From a checkpoint of a small mixture-of-experts model trained on Wikipedia.
Size: width 160, 30.4M parameters.
Experts: 128 experts in each of 14 layers, a shared expert of 64 neurons.
Below are experts of layer 10 (counted from 0) of a mixture-of-experts language model. Rows are named router (the router's row for the expert), gate (a neuron's input weights, with its number), up (a neuron's input weights, with its number), down (a neuron's output weights, with its number) and show model dimensions 0-159. Each number is 200 + 30 x the weight over its row's rms, rounded and kept within 0 to 999.
Before each expert's rows: a language model's description of what the expert responds to. This comes from a sample of Wikipedia text that the model never trained on.

# expert 38
It responds to: Sports season pieces. Word pieces after hyphens in sports career text, especially se in off-se-ason and regular-se-ason; also final, debut, leg.
router,185,248,221,253,177,204,201,151,223,214,192,144,183,234,155,248,177,177,209,211,190,192,161,198,209,252,141,210,187,246,179,190,265,204,197,224,156,185,153,221,227,197,172,199,179,188,158,193,229,237,207,116,241,194,208,163,191,213,156,184,182,207,169,242,215,180,195,161,176,167,155,206,269,205,197,264,226,216,232,145,231,199,194,198,234,256,206,204,194,185,189,188,220,186,172,236,158,194,169,193,211,252,224,183,196,180,142,218,224,211,214,200,210,159,162,204,164,197,144,211,190,184,148,228,153,190,202,205,228,213,210,232,189,250,188,208,205,227,202,199,210,192,164,211,214,209,257,196,142,160,208,172,247,259,242,212,225,234,213,153
gate0,211,211,192,252,207,175,257,162,192,236,195,173,238,234,152,234,256,164,184,215,207,188,154,192,151,206,234,223,226,250,196,180,230,195,169,221,131,213,178,194,203,191,182,199,217,246,201,183,216,209,174,232,204,204,215,217,240,190,192,147,208,206,131,228,255,172,234,205,228,159,175,220,226,203,269,143,172,191,178,200,159,219,197,228,185,208,191,221,190,197,230,199,187,189,170,173,178,224,239,213,166,213,254,184,163,205,203,200,179,238,218,258,241,214,214,209,226,210,194,204,284,219,201,195,165,220,220,226,208,225,173,205,130,225,149,177,190,187,195,136,146,215,195,242,210,215,188,142,202,180,202,127,143,216,191,179,201,211,236,160
up0,169,204,189,266,218,183,212,163,211,217,182,168,178,192,164,203,223,171,162,206,204,241,185,197,199,222,152,202,221,189,165,162,211,201,188,238,187,236,251,187,249,184,152,187,214,240,202,213,235,213,207,204,224,236,245,223,214,214,151,165,207,186,134,228,222,151,169,182,248,162,212,200,188,188,227,179,167,225,227,142,181,240,169,244,218,251,207,215,175,186,198,232,173,163,141,180,196,260,206,214,140,251,214,137,178,186,243,199,223,254,203,261,224,164,211,200,194,229,201,225,246,240,184,200,160,191,214,144,184,208,184,242,163,222,178,170,149,220,169,166,185,219,181,221,208,219,246,154,188,163,213,126,196,205,196,210,218,205,238,208
down0,162,169,238,161,185,216,151,204,176,203,223,220,220,160,180,163,225,186,207,193,205,179,145,161,183,163,195,150,213,172,228,172,184,227,142,220,184,192,149,162,192,177,188,172,214,188,164,183,209,225,197,257,185,265,197,154,173,218,175,217,178,236,200,240,187,228,175,247,186,195,209,178,166,256,226,203,187,249,214,179,191,176,197,234,243,196,240,223,183,214,148,186,233,183,174,231,188,198,193,151,208,190,115,211,196,138,196,184,158,260,215,203,193,177,202,184,199,184,221,214,206,152,190,148,192,146,211,253,247,196,164,184,220,210,191,182,137,196,176,132,180,189,214,157,167,222,156,223,179,268,202,199,153,184,188,178,238,193,240,211
gate1,184,205,194,196,240,143,169,243,181,161,183,216,188,183,205,222,148,233,198,264,212,200,139,256,166,185,239,138,206,241,219,257,163,250,193,187,222,153,161,263,163,205,187,182,185,245,211,178,214,235,233,202,169,181,179,211,228,217,172,195,204,185,208,191,174,158,236,124,145,202,188,190,219,213,199,186,196,189,216,148,252,203,223,205,171,242,256,219,143,211,181,171,214,173,218,191,180,211,202,182,204,221,205,222,230,171,191,181,208,137,219,194,241,171,226,206,203,169,198,159,144,166,162,178,184,191,207,204,200,228,188,178,211,194,139,197,218,175,173,219,191,239,222,194,125,184,221,150,204,174,196,244,220,177,231,243,223,228,176,147
up1,171,176,186,213,300,178,195,166,186,152,168,209,200,149,260,274,215,228,212,206,188,179,197,230,147,189,291,204,210,171,207,193,186,241,191,214,210,187,215,173,171,211,189,185,204,247,211,214,208,309,206,218,223,162,180,206,184,177,176,174,211,190,251,195,200,167,222,160,169,162,180,202,258,225,222,233,179,163,179,169,187,199,222,229,202,239,245,192,201,210,201,209,214,203,201,197,162,217,195,236,201,207,203,229,228,138,202,185,215,186,212,203,208,198,186,203,200,171,236,170,159,185,102,212,173,178,164,180,191,208,193,210,208,201,222,227,241,215,221,171,235,197,207,214,139,162,253,160,185,152,216,265,203,156,220,203,186,222,189,205
down1,257,191,188,234,203,212,202,141,212,183,221,201,202,174,178,203,183,188,230,202,187,132,171,150,204,187,171,271,181,148,208,212,218,219,223,224,241,216,176,169,207,253,137,221,193,141,212,163,225,193,232,178,195,235,201,220,228,213,174,169,233,205,205,184,176,206,237,192,249,170,208,157,187,173,153,243,164,186,167,198,226,221,192,183,224,196,244,176,174,186,199,206,214,181,202,166,209,205,206,260,257,272,218,174,162,195,220,145,215,239,203,229,265,188,190,202,216,207,198,206,171,210,202,131,232,129,204,155,216,222,201,176,161,157,214,173,200,215,224,181,204,210,259,230,162,191,255,192,126,159,216,210,226,191,194,145,205,205,201,173
gate2,229,179,225,210,227,180,198,159,181,192,152,214,220,194,194,187,229,193,224,234,219,224,236,196,201,180,213,201,126,203,221,163,238,155,178,195,173,163,145,228,212,169,234,194,186,176,182,187,254,254,205,217,172,188,193,182,184,205,242,208,201,214,145,259,280,200,184,215,157,194,224,216,164,170,207,163,238,180,167,181,137,174,188,207,215,157,251,155,196,143,197,158,135,191,170,170,157,229,172,189,197,258,235,164,247,184,207,213,200,206,208,225,230,201,191,248,178,235,205,203,245,162,190,203,164,284,203,133,217,216,200,231,200,170,163,147,217,198,174,180,216,234,231,227,252,190,200,170,188,223,229,219,197,227,202,217,217,166,211,183
up2,180,243,214,224,216,236,214,153,190,155,183,194,171,174,211,175,207,170,230,216,207,212,241,209,218,230,160,191,143,206,179,134,230,195,214,176,198,184,179,236,223,148,189,142,181,203,198,231,296,241,192,171,226,147,166,204,178,220,175,235,213,232,173,248,264,214,205,208,168,200,202,165,233,139,175,203,230,187,200,147,137,199,184,169,234,182,222,199,191,186,181,194,181,198,160,192,172,188,145,237,240,233,205,155,234,214,184,198,217,199,163,242,200,201,218,155,187,261,181,203,209,165,154,218,157,248,208,112,198,207,198,249,190,182,175,177,168,186,193,205,194,248,226,205,193,198,227,149,175,170,222,227,203,229,174,217,203,156,224,187
down2,201,202,186,142,162,205,211,262,239,196,256,178,249,211,184,189,189,228,195,213,240,267,195,148,213,184,197,189,182,167,171,166,231,236,262,176,200,186,170,146,172,184,198,134,228,212,211,219,154,240,225,250,171,220,158,212,232,259,240,161,195,197,214,207,235,191,180,261,228,159,205,162,204,230,211,198,187,189,174,199,229,211,203,167,184,199,240,206,190,241,212,205,245,177,197,199,220,226,207,257,173,223,223,177,181,200,201,190,160,269,235,181,214,206,135,197,210,211,204,206,144,225,212,158,182,225,145,184,227,252,214,260,215,157,229,211,189,207,228,162,228,206,197,171,239,179,199,163,196,254,162,196,224,187,211,264,207,225,190,194
gate3,240,212,177,185,202,195,201,174,221,140,154,196,206,170,282,203,235,179,223,172,196,199,243,204,195,237,186,183,190,181,198,217,166,193,209,238,216,157,273,205,213,203,188,240,186,206,211,174,200,165,205,216,249,151,230,189,216,216,139,214,194,177,166,234,178,184,240,235,211,180,159,267,198,206,255,193,183,180,227,221,209,228,220,205,293,208,167,200,213,218,200,211,233,246,172,216,201,217,153,196,232,217,215,175,207,186,199,205,253,219,189,242,223,166,208,185,160,150,250,222,266,160,195,190,228,195,159,197,187,224,276,185,205,216,203,169,219,186,179,194,178,208,133,237,260,254,258,178,198,185,217,251,182,209,172,155,193,181,174,201
up3,225,224,176,196,198,185,193,213,251,162,172,196,208,184,237,178,216,160,217,194,205,220,203,216,200,232,206,164,206,167,183,226,167,196,204,233,223,127,284,225,212,162,222,237,177,206,232,183,201,208,205,186,266,201,268,176,200,234,155,193,198,159,152,194,189,214,212,212,219,158,147,219,205,202,235,165,184,177,236,225,270,227,208,182,263,202,195,188,213,180,159,199,234,243,177,196,187,235,182,189,230,206,209,160,223,198,203,223,192,219,182,237,217,134,184,217,172,153,265,215,203,119,159,186,178,193,203,198,204,257,224,177,203,212,206,169,213,194,142,176,205,209,149,241,278,239,249,166,196,164,222,257,192,209,193,185,205,170,190,166
down3,181,214,217,171,184,201,244,251,155,217,140,227,228,230,197,192,192,226,176,202,141,192,222,237,211,221,207,177,225,245,183,214,185,190,230,201,213,154,221,225,209,187,234,178,233,174,200,191,217,181,138,205,190,232,200,191,172,155,187,189,251,174,171,191,229,150,196,217,199,156,184,231,176,177,204,168,208,179,208,257,228,204,204,227,108,207,176,193,264,173,204,179,235,175,264,215,228,184,213,193,156,213,254,147,213,237,188,189,246,193,214,179,170,189,200,185,224,257,210,202,188,244,162,164,211,192,213,215,163,180,146,182,168,211,124,198,177,236,203,182,230,144,191,211,173,177,187,234,215,249,239,234,232,180,150,210,130,234,210,168
gate4,176,190,206,214,220,124,223,175,241,189,190,205,199,219,174,159,231,247,227,229,182,176,225,220,170,208,219,204,222,240,200,168,237,183,109,230,195,189,194,232,191,183,232,193,189,203,189,186,232,168,188,194,223,186,274,273,224,206,215,200,190,234,226,224,240,228,197,174,187,199,259,233,170,149,265,188,187,199,149,209,213,209,165,195,194,201,159,171,180,193,201,181,237,142,246,178,240,236,173,208,187,189,227,163,202,192,207,198,175,203,213,226,152,211,195,235,253,218,175,153,171,150,182,189,123,256,178,178,206,186,196,216,175,199,232,172,210,224,202,239,231,230,248,141,224,199,186,145,197,174,180,205,222,210,220,194,150,228,158,141
up4,175,195,193,223,190,146,181,181,236,202,155,158,175,213,175,181,206,236,234,236,172,227,179,223,177,231,157,185,224,221,193,188,221,161,165,182,220,237,209,262,180,183,200,175,193,221,181,191,207,171,222,184,251,133,262,246,190,204,201,206,183,198,213,249,201,216,224,181,198,220,261,174,181,158,291,187,205,194,166,185,197,192,179,233,210,207,156,203,205,214,192,194,217,173,226,194,205,199,160,211,207,188,226,117,174,214,195,224,204,222,193,208,182,194,234,205,252,231,160,174,185,198,200,184,104,241,175,175,198,138,210,227,171,203,211,155,194,211,144,255,177,276,216,189,239,224,176,121,197,193,130,183,205,185,211,222,175,195,187,184
down4,233,233,239,225,152,195,178,209,164,115,194,160,183,206,237,181,192,181,169,212,149,161,238,222,239,180,238,213,212,159,227,171,202,205,184,242,190,230,209,159,200,229,144,213,166,225,261,214,241,200,158,203,163,186,228,210,196,203,250,170,202,186,187,231,196,180,242,215,165,221,215,229,201,138,226,222,207,183,216,242,195,202,203,208,251,203,194,225,235,183,195,238,189,173,189,222,235,159,164,279,187,240,196,229,166,193,144,174,207,127,169,195,182,210,224,233,191,198,146,204,175,259,216,187,185,220,237,177,250,171,180,223,194,198,242,189,179,196,172,228,207,244,221,238,240,194,138,223,235,131,196,194,197,189,175,216,233,237,193,204
gate5,204,210,218,169,227,200,200,166,250,252,194,143,248,206,260,223,173,219,179,258,192,213,209,205,225,198,226,159,218,159,243,218,235,190,177,208,166,210,149,206,163,230,269,201,196,174,253,184,140,196,160,183,151,155,220,220,175,164,203,227,223,181,213,227,193,140,190,226,195,215,179,213,191,190,198,229,189,216,182,222,223,191,236,231,194,214,226,231,207,174,150,155,167,187,201,188,170,191,233,173,196,252,190,166,190,184,233,253,188,212,260,196,217,198,178,197,173,269,167,211,222,214,193,267,221,156,187,244,236,262,128,158,175,219,186,151,159,216,197,205,210,180,238,216,193,210,173,242,223,224,225,209,138,229,202,212,197,171,199,169
up5,202,187,200,193,224,202,221,194,214,226,172,153,210,209,229,213,183,217,181,197,188,167,232,192,192,187,219,107,225,217,223,179,202,173,202,201,178,191,146,191,171,179,254,163,196,150,219,199,184,194,143,145,164,142,206,204,149,285,156,243,177,199,214,228,228,216,209,182,183,167,194,193,203,201,231,253,193,202,247,226,175,215,222,206,224,192,206,200,198,176,224,115,211,183,231,176,202,242,227,225,205,236,152,140,222,236,228,212,229,246,228,209,239,222,180,157,158,226,170,169,198,173,167,254,256,150,264,163,226,197,197,218,124,183,196,158,159,201,203,234,205,205,230,158,214,193,210,233,209,199,175,196,219,255,208,196,191,168,202,201
down5,175,218,211,212,193,239,258,240,257,194,234,178,205,255,240,230,215,165,183,284,215,208,205,197,179,196,198,197,229,157,222,189,231,213,180,177,144,155,205,173,184,203,179,184,154,219,216,221,191,174,173,223,153,199,185,152,247,199,253,199,167,262,143,174,165,233,231,180,249,190,196,178,182,149,237,238,239,252,246,227,247,216,207,184,185,181,193,198,168,183,166,159,209,236,183,196,130,198,193,188,207,245,191,209,181,165,230,170,182,250,214,202,246,199,187,214,179,195,186,184,157,213,184,224,244,193,201,237,176,185,182,174,176,243,234,213,184,187,234,167,259,186,182,188,212,156,175,194,147,186,169,162,217,163,248,212,230,217,184,158